config = dict(
    n_layer=9,
    d_expert=64,
    balance_loss=0.000977,
    init_std_router=0.0149,
    beta1=0.9,
)
Below are experts of layer 4 (counted from 0) of a mixture-of-experts language model. Rows are named router (the router's row for the expert), gate (a neuron's input weights, with its number), up (a neuron's input weights, with its number), down (a neuron's output weights, with its number) and show model dimensions 128-255. Each number is 128 + 24 x the weight over its row's rms, rounded and kept within 0 to 255. Numbers have three digits each.
Before each expert's rows: a language model's description of what the expert responds to; "mostly gets" lists some tokens that are sent to it at least half of the time. This comes from a sample of Wikipedia text that the model never trained on.

# expert 51
What it handles: Line-start markup. Line breaks and the pipe or dash opening table rows and list items, plus infobox labels like Born:, Died:, Coordinates:, Kingdom:.
mostly gets: "|", "-", "==See", " Coordinates:", "Personal", " Died:"
router:150128119100119101162130100123120136116109136130155121153152154144170176151120151113117094117144136078144132141149135155077133158120112098088173089164094118105136131160133100113111146121140180143083143097154135114107103113115149108166070141150145170129115152144152126161147115122141131144109150143162122075115158096079149153049109144161133066163138111155134136108156144128138128156161
gate3:132122074161139130119149142152118156153135119131094078166145152153151133134097135116131180108146144103113132110087143137137107077158128150131107121136144136143140160135145104124143120118097146122111132088112087142087102093134127131166154124137122146152124164100092166141148085124155151086126162116145119066115117169098137188145123134152079112157126153143127171157107089089124131100115
up3:188120187167119104127152164150128175154112120140118107116130151145134131141107168165150143119157145127119161101122160155101097144126132139110158105163158132159115114101177103137135095146156156139099136100108110142122117117116136120121163114172101146145134181103081169172139138088131104102136121114168140099105151147098127167139096146110122128122118112129141155117143123088155091118178
down3:148100093161185100147136149146137117136093116110126126133095126154162154081116142146140128109154175126103088104107126149199105119129124112094127097069177092131101140162132139108139129110162105151145119122147148204089155108116121125095139145131110146125094079121126157092130140111133130116178182111148095133113165137147134103141147104104121101126125090156134115137131122158108157110102

# expert 50
What it handles: Common nouns and object pronouns. Common nouns after an article or verb and object pronouns, such as him, them, work, land, control, access, team.
mostly gets: " him", " work", " land", " service", " them", " development"
router:131142129123135130134163105155125164104108137079139118137124125157173162112103088147132150137111122125147114135096123127118118128121134079086188148130096159092107123128106087130131084120141141092152113122126156143075127150102114097108096181122163180141150125143171164131161115138101099152134156117120213104165140116134114122155161119127149136113154112139141159090168097158126125164152
gate1:132125151096136115078124171100147158118098114156176132119142140139136102129109151089133120121137138124125139164127123125170134066111173157132102143132095149163156127130129085129132105111107141138146142165146112142121140175092135154103117096144124131076140104122161081137117134130141153111091104124120149144111162116125137145104115130114135119151112137112159139184149177150111139150152
up1:113106093128150134118145136137140126139112132100161150159097140158131132109117131163110124127143119103154125117118119128153147099144135100126125174142136092109065131140146108134113150157129114137140066131115089138156117137099142147141119148117116106154109133137090152113102137112138114116138116131188082120155086130125154124083151148066125161117127076105148090103129102148140144126104
down1:089120113135148150101122148112112137121108134132107078089119154165155102105147154120151109083119121131133109128116134191096150136165091136137127128159096088120146126131133108117151120126108109143126155154144187110072190129121140171085167148124133111138136148139077135131092135128112122104115126163132125102120148126146150169071173133130141129107148126144068119128119140146107162131172

# expert 34
What it handles: Name-initial capitals. Capital letters and opening syllables of foreign personal and place names, such as Z, Sh, Ch, plus hyphens starting infobox list lines.
mostly gets: " Z", " Sh", " Ch", " Y", " S", " H"
router:131157121108108090144155170141097174133072123121153178091134117151119131167147166103115132110108100141167112108145134121114121155131068140090178119154112093113148140153125095130093145105149112094156125112137141134134119111078144126107109128132153120107102137136158098154142124136150118158110157135154152115121118080115131145094122085164134145133125137139120132092145124124181105120138
gate1:138095135096152137143120139121106173156070150148122112130139100081110146130114118078142152131123102144152153146176129131137159105135157119134125122123150149160106170103116126131112082115157125091153126136152129100126113132118137138132158130094068174144159117104096153098145137149160135099108150143098136120115151132115115133117141118083124142168160159131074144144146139180140157086098
up1:140103117138141144169121144099063126144161116107167116122111127167138151124127125135119117103094128140155112123120138117136148083147108120140163080100133156163138078131117115148130136101097122154107130130147175123164136158121142088101123147147152118108117110124157104100129129090094127144100122127121154149144137109125120115118114169148182141124153122141188123162167154121101126147144
down1:117127103148115120138134117099083126145156104134152124158094086147131073143138131102125111099119153154152094117154130158148160128122120141110145124175142196142138113143118091167128153158118155126165158114175112121129115126089101099097153127152155122142107094077125108105135144131161149140112134151139223122126115091155129103117098130184121134128131142128165127102095130127126165142118

# expert 17
What it handles: Early word fragments. Short lowercase or single-letter pieces at the start or middle of rarer words and surnames, such as c-ig-ar, hur-ric-ane, McC-onn-ell.
mostly gets: "w", "b", " G", " b", " c", " d"
router:141162139137123129103128138124148112108148104123159116133152103119119141128151116153137127131141145135185139122073107128102108134096161118114135155162137157132118112131122141169129137146145132131122129091147129134152090122101119137135109184095167121099132132146132121129200163131138107179163123098125176085164103121140138138089138108140113139071130151155125152109148155128139137146104
gate1:159090106121123106112102114146111121149119121138133127135123154128139161158115130146163130147134111160111134137108126114144122154113114193195133142062150116119139144130103143102143118113113144161177101155150152175127147125142097138172161168171132139138135130107113132150141162093104184099158112156140108140095136116089111109142094135112105098136119112119127115141151136148137132112114
up1:136186157127157157092123132135127181111143085101111164112140076156107123136119133161120112095150118113144110127142148099111107129106110098068123139129089142107095125101136086149129128145152135107137143144151137106111102154061127086105087162113115156153153125157157160115098157118126112142155122091146162122173117114101131137120123119127175155164152093135119129137134151149152125141122
down1:131117121089087152117149126087129109136140159139143104139064114091145096133170106123110140134142131111179114110161132112146127130117125133132170132127113123106139114126139116107097189157115016138106147096123108141104137123146117139098109160133110113150114108115105134128128132113129083139158137125136145109114135078162112172107113144106150141136115170137148155139104131117122146141141

# expert 59
What it handles: Common head nouns. Nouns after the, a or his that head noun phrases, often before of or in, such as game, album, station, film, school.
mostly gets: " game", " album", " station", " city", " area", " film"
router:151156131111105112169150079115131136123101129105156102117134133160147171124090099101136119172110121163165163116111105114122138136101163076140150147144113166128118114110100121170128084143180156072149111108152122119120101137111150113128101183131128113104164157158149122139115131141153120155122132100144198135158126125117085105162145140136132143139154101166111142088192110135148121146142
gate1:146116123122119116180120113117120143106140147180088119125166124128126132080102141117102092139130153143131114100137110129157095083129090093214163126144174147142147165123086124151107149136086094105125141144145130143130115152143153125111096155141123149120140128114129167106129146097197133144109078125134180133113165129148132124115144146155145133127131132126111098135164106091109105142171
up1:140114091138105138162146125087129126121102145132114135117140147138127140144121135148122124134162122178128109117128093098069083147117163110158149179156116158137170112083180130135133098151111127109131182142161134097099098199113160111124119117142128124129086126122135136139134140129148128104125095128182218144130172144145114120103126147106116105163081130127114108140166158108136102138148
down1:090142158116131128138105127108122096157100158129147117142131187135168139119142140126116150113065149114153148103145144096128137119092127110122111126203110087162109138133109188123115102095133138114110116137139103130124124164165155116150104130112126128121098156118145116130173185120137105106140120104088075107086087122109150149132106135122146107118120135133128179089122118125140165157122

# expert 21
What it handles: Table cell separators. Pipe separators between numeric cells in sports and results tables, semicolon-joined scores like 0; L;, and occasionally the.
mostly gets: " 0;", " L;", " A;", " H;", " 1;", " |"
router:168174134144159117098116154131101140095134080100129123106147093108154148117111100130152121097151119161142114156144143124117153128108108127097113104111103139159102123133157118108161125142122211129151105076151153162061111106108143098118124164123118125124124152122112146115149105164085113143135105087129120079128116113135128178143096095103149141112136171155121169102117112154144165172092
gate1:105136084117124135138114137086151105122125157156117116171165148168118132110145111103111137106140112165108136107116123157161096054109137128147140121143146110138083183150129161139164104099095134129119111084085102122133071113095170096141116143117130093129112116106117113134128126105104139157132110116129130118118163119115103131123132153148155127131117111106133137118086094087069091105173
up1:119178105077129119140068154098126109139144165124132086137177130157121161116139100141110134128099112104103178155145125084129135109118107118119157109112117101146110141150109119110127148141103133128141150138092097126131106140127122143143108132125104133109119142140149110107130147129194119162124078156100107141088179117107124147131103132170149082101120144106109117119143076127096119133144
down1:124125167066189131113117116135143104123164102182106089144150143102123149126077088162087117104138115161128156127081073141145099085174092095152119131116134109138122114139142188127133168123122132124084178123157111111122147111117144128135151109140131179106146137110110134140111103144125128149085139153136041084132135150092185142151158097146144128153102126144119129146131110147115127098118

# expert 29
What it handles: Sports and statistics tables. Pipes, numbers and column headers inside numeric tables such as league standings and election results, such as L, GF, 0;, %.
mostly gets: " 0;", " (0)", " %", "|---|---|---|---|---|---|", " L;", " in)"
router:108169172155099110150080130117139170120089123108133114070119111135147080156148130136165136081131134136110172130132120125113148129093120137153098133119107145133138163119135133144178092115144186110156096091099147110114159104088111131158113161141155145131165147136146139136147121137127135165124128119139134108114138102142124161149149131138101147123171146124098174157152182123117125144107
gate1:104130161140094085143097148087130175120133114079112091109131131144114099135133079155132124142152113180156099177112154086125137155110131108156107147111096132160142097132087135101128138161153134172140127120131094136156152146127115139201114147136131143127143147112110107131193173102092114183130120110135147115150150102108151098156084118108105138112109128188165175119095152101116156121134
up1:135169135098139135148168145175100107130119115163149165145152105156108159133122136125112156128116130093125136087206131124092079124132158139077143109150137140110098095141098145161124153116101139113112147108147129135079117141119115104061140137136129127114147108129114119119085093183142113106108143125124143139122126188093103126075126107130162096142130149135098106097127112184155128108102
down1:161099112109153150146105114121111117125129123137129153141121152139107138102148159138149094171108115172126172097142144165104063112102132141139095125072173169150125134088134117142088132127098164050128156073098120119142093181118152133111140124150138089137124148139119163159084134121128168118117105110143172151138094095122087117131171106129112170132163111139120131124131160137160086189119

# expert 45
What it handles: Surname middle pieces. Word pieces inside surnames and foreign words after an initial fragment, such as -mann, -ner, -az, V-aut-ier, Sch-ick-ler.
mostly gets: "az", " Ben", "ner", "mann", "ran", " Carl"
router:145189172116114126147149140135128173124103111146147148116108118130109124140143126140149131088100112138189138122143156137129159144113136117131105082130108174080115131116146081106136115116142118131132120112151132142149119136111151124142103144125114123127094162147177150130100137141097137116176117108111141114126155153120099136116104087166138151130145093129113123119139100139148117106112
gate1:149168127148111190098166157123163132157132141116085132108115101134088107089091135092091082137170101112155129094122146175118156086100128087099089133132163113161178183120130130139118162135132110158109129161115144071106144185104107167140106102140101126148121128112194111110111137120161160151170101120106139159088103123129152117126115206098147105139081151113146132153140149157100162159101
up1:128158136112131168099175161127131168143150111120134189130126075160117132153168112109136095130164131095165196148159161127114191151160136100110134150145097156143118110101144143117171146117085132124104119151152122099182111184095136146119134117152128127161132113135158165146142125113065148114180122089131154110111130091099140153115119139154165136088165112138124138125130152149139149107144
down1:141107121142128129092139094068149140144137129119099146083105108149084109112087101138119093101148128131100149117159143103147108122108145111155125123110100133182131130140116146134137120184131109113136131124154123142163113173122134123114112127127122167113127136100142123115146091155111152127140160115131098151086107121112118156128161130136118122135112112123140170111150106170129183121141

# expert 41
What it handles: Word-final pieces, particles. Word-ending fragments and adverb particles, such as out, off, all, up, plus pieces like by-te, ence-phalitis, Shaft-es-bury.
mostly gets: " off", " all", "over", "pt", " Out", "ut"
router:148129120075119133093115162130141127121160114103141108161132088160142170146187104118132122133174117101137165135163122125143144126132143147142152140143127203119090158105146063145156148126128126142176156100096148139139097178087115100131129130096162133139091212153175141151147146152112110149151142099143148115117127098136127134102111126147118161114146106105098164111130154097132157159100
gate0:152132157121131149151131149109114135160177121130086129159078141135120117142130121088140087087151134137126094101162110126190139076150136183126122137157171094123150131074144113126148140113147139175124177121111167125126140095123164146090166082146178110113130079173137103163115124097119159160131145134147129142133114156101117132094088081115118143136133126133128113150121124090129140157087
up0:138135152152125114106104136117116130102119105136138180127156119136116113140123193097201122134119122149123149127156130180132113190126148145117161119147122097114144138211076112130127133145117114121117086117161121097089149142136098127122129118138137167094110154116144130121113098136151118117110179102113105109137130088145174120085180107156109132118091108120118085131129125138130130100155
down0:110095121107094122101139152114095161115108139110160125136136127138141118137147138099156133156142115149135124143167159130178165152103173133163157091153131137120189107128202094145144130140141162133159145156117094153158123098101125102111088191153079139139122133107139126120139131112091137114136158149069103154159063126163153146122137146145152108132126145109115150102115150108124103114128

# expert 4
What it handles: Possessives and word-initial fragments. Possessive determiners its and their, plus short opening word pieces of rare names and words such as Heide-vol-k, Cey-lon, st, p.
mostly gets: " its", " their", " p", "av", "w", " st"
router:102130126141123126133148107114139144101094109112100137077084151127178119125118140082137130112124097134168121147105157140112167141119112146093117144168140155133101133140115115105132135149106128106165098102134074120098091119110103154150057179129116151086081128144115117103160127134138125143096114143153181131158122133114125142097118137086133132150166123168126165114144141169139139103139
gate1:157111114156125111141092108143105128128151154087157123088075101088095117126107138101130118146148094143138183116136115128129156174134158135139124140148148167147160152136110137134142113095108118124109123124111134129134135128124105122159153129087125140103109140133113116125126110122122151150135115140092125142104130155101153122171091134105138154129121164109112141109133123181135116174129
up1:145135114110136109109113070101114087122116143109130140118126121122126120099144156131150167121105107138163144111094117126150112136143132137108110164121147104116107169124148098125115134131127108120130089127133137117126095063102128133121086085108104140155078115160129125148136106150121134134115119128116138119110108121102144105156106146116186150127121156109139138124158103166097137123113
down1:152106139110133113147164123132124131125096136089086120134109100121138098157101161113091110141114121118097093123193158150153143154142114157086187147130084102149143128149133112099099155083111034102122136113142099140145158147159122132111114103127137119144096155164133139099118111172108107156105133106098104147086119155143143122139138130142130133134096143104135114108116136125110115104111

# expert 5
What it handles: Table cells, foreign-name pieces. Pipe separators after numbers in Wikipedia tables, plus mid-word pieces of Japanese or foreign names, such as Nob-un-aga, Hid-et-ada, Avic-enn-a.
mostly gets: "ig", "ok", "in", "iz", "ag", "ik"
router:178160140120120099074117153140152132109111100072088117103141100119135159114095102091158111083144136126172144123129142142113141143111137117093137114083115157157158117085173116088131134149166139116156135111146137157083117114088100094128113166119117143141129131171093122112133140141108146166120111113120121102121151131136123147102122126126172131112119091165098142114133155148157107155125
gate0:158127122135113121077151129088165142131131114091117140148141118140115168069131129106138170150116094158130130095131132113145109133134118167161139161147151131122144115124131137130142146111167121151116136128107163095109139115058100059152121133137108112147112094173100200132151127096118151107155114103112122086110116138136174147109113125146139106110122128135140102103106128117117101092157
up0:131157158098160141116103101115133097138134158140142128142103102151148135113126186147125090105097118151129154150171143120101108142084159128152137168167153121097101153115135116132156103134170102108092103144124176112132111117111165133130097129105144129138070138135098139138123129125149151175130132130100124128121116112163127091081122126086096099087115116092150106096156130130104152129182
down0:163108134132100123154125138088116138148111138128156169099110138113125106128133181140161123146163135124094152124154120120150138125157118179171176141095141154135142140163155091135103154122116113123135144111075153140137133211105094061140127130096119077097128113127144143115127126125081109099149124141136140158076155147091139074127127123094171165142137117142090099117146141114161116126119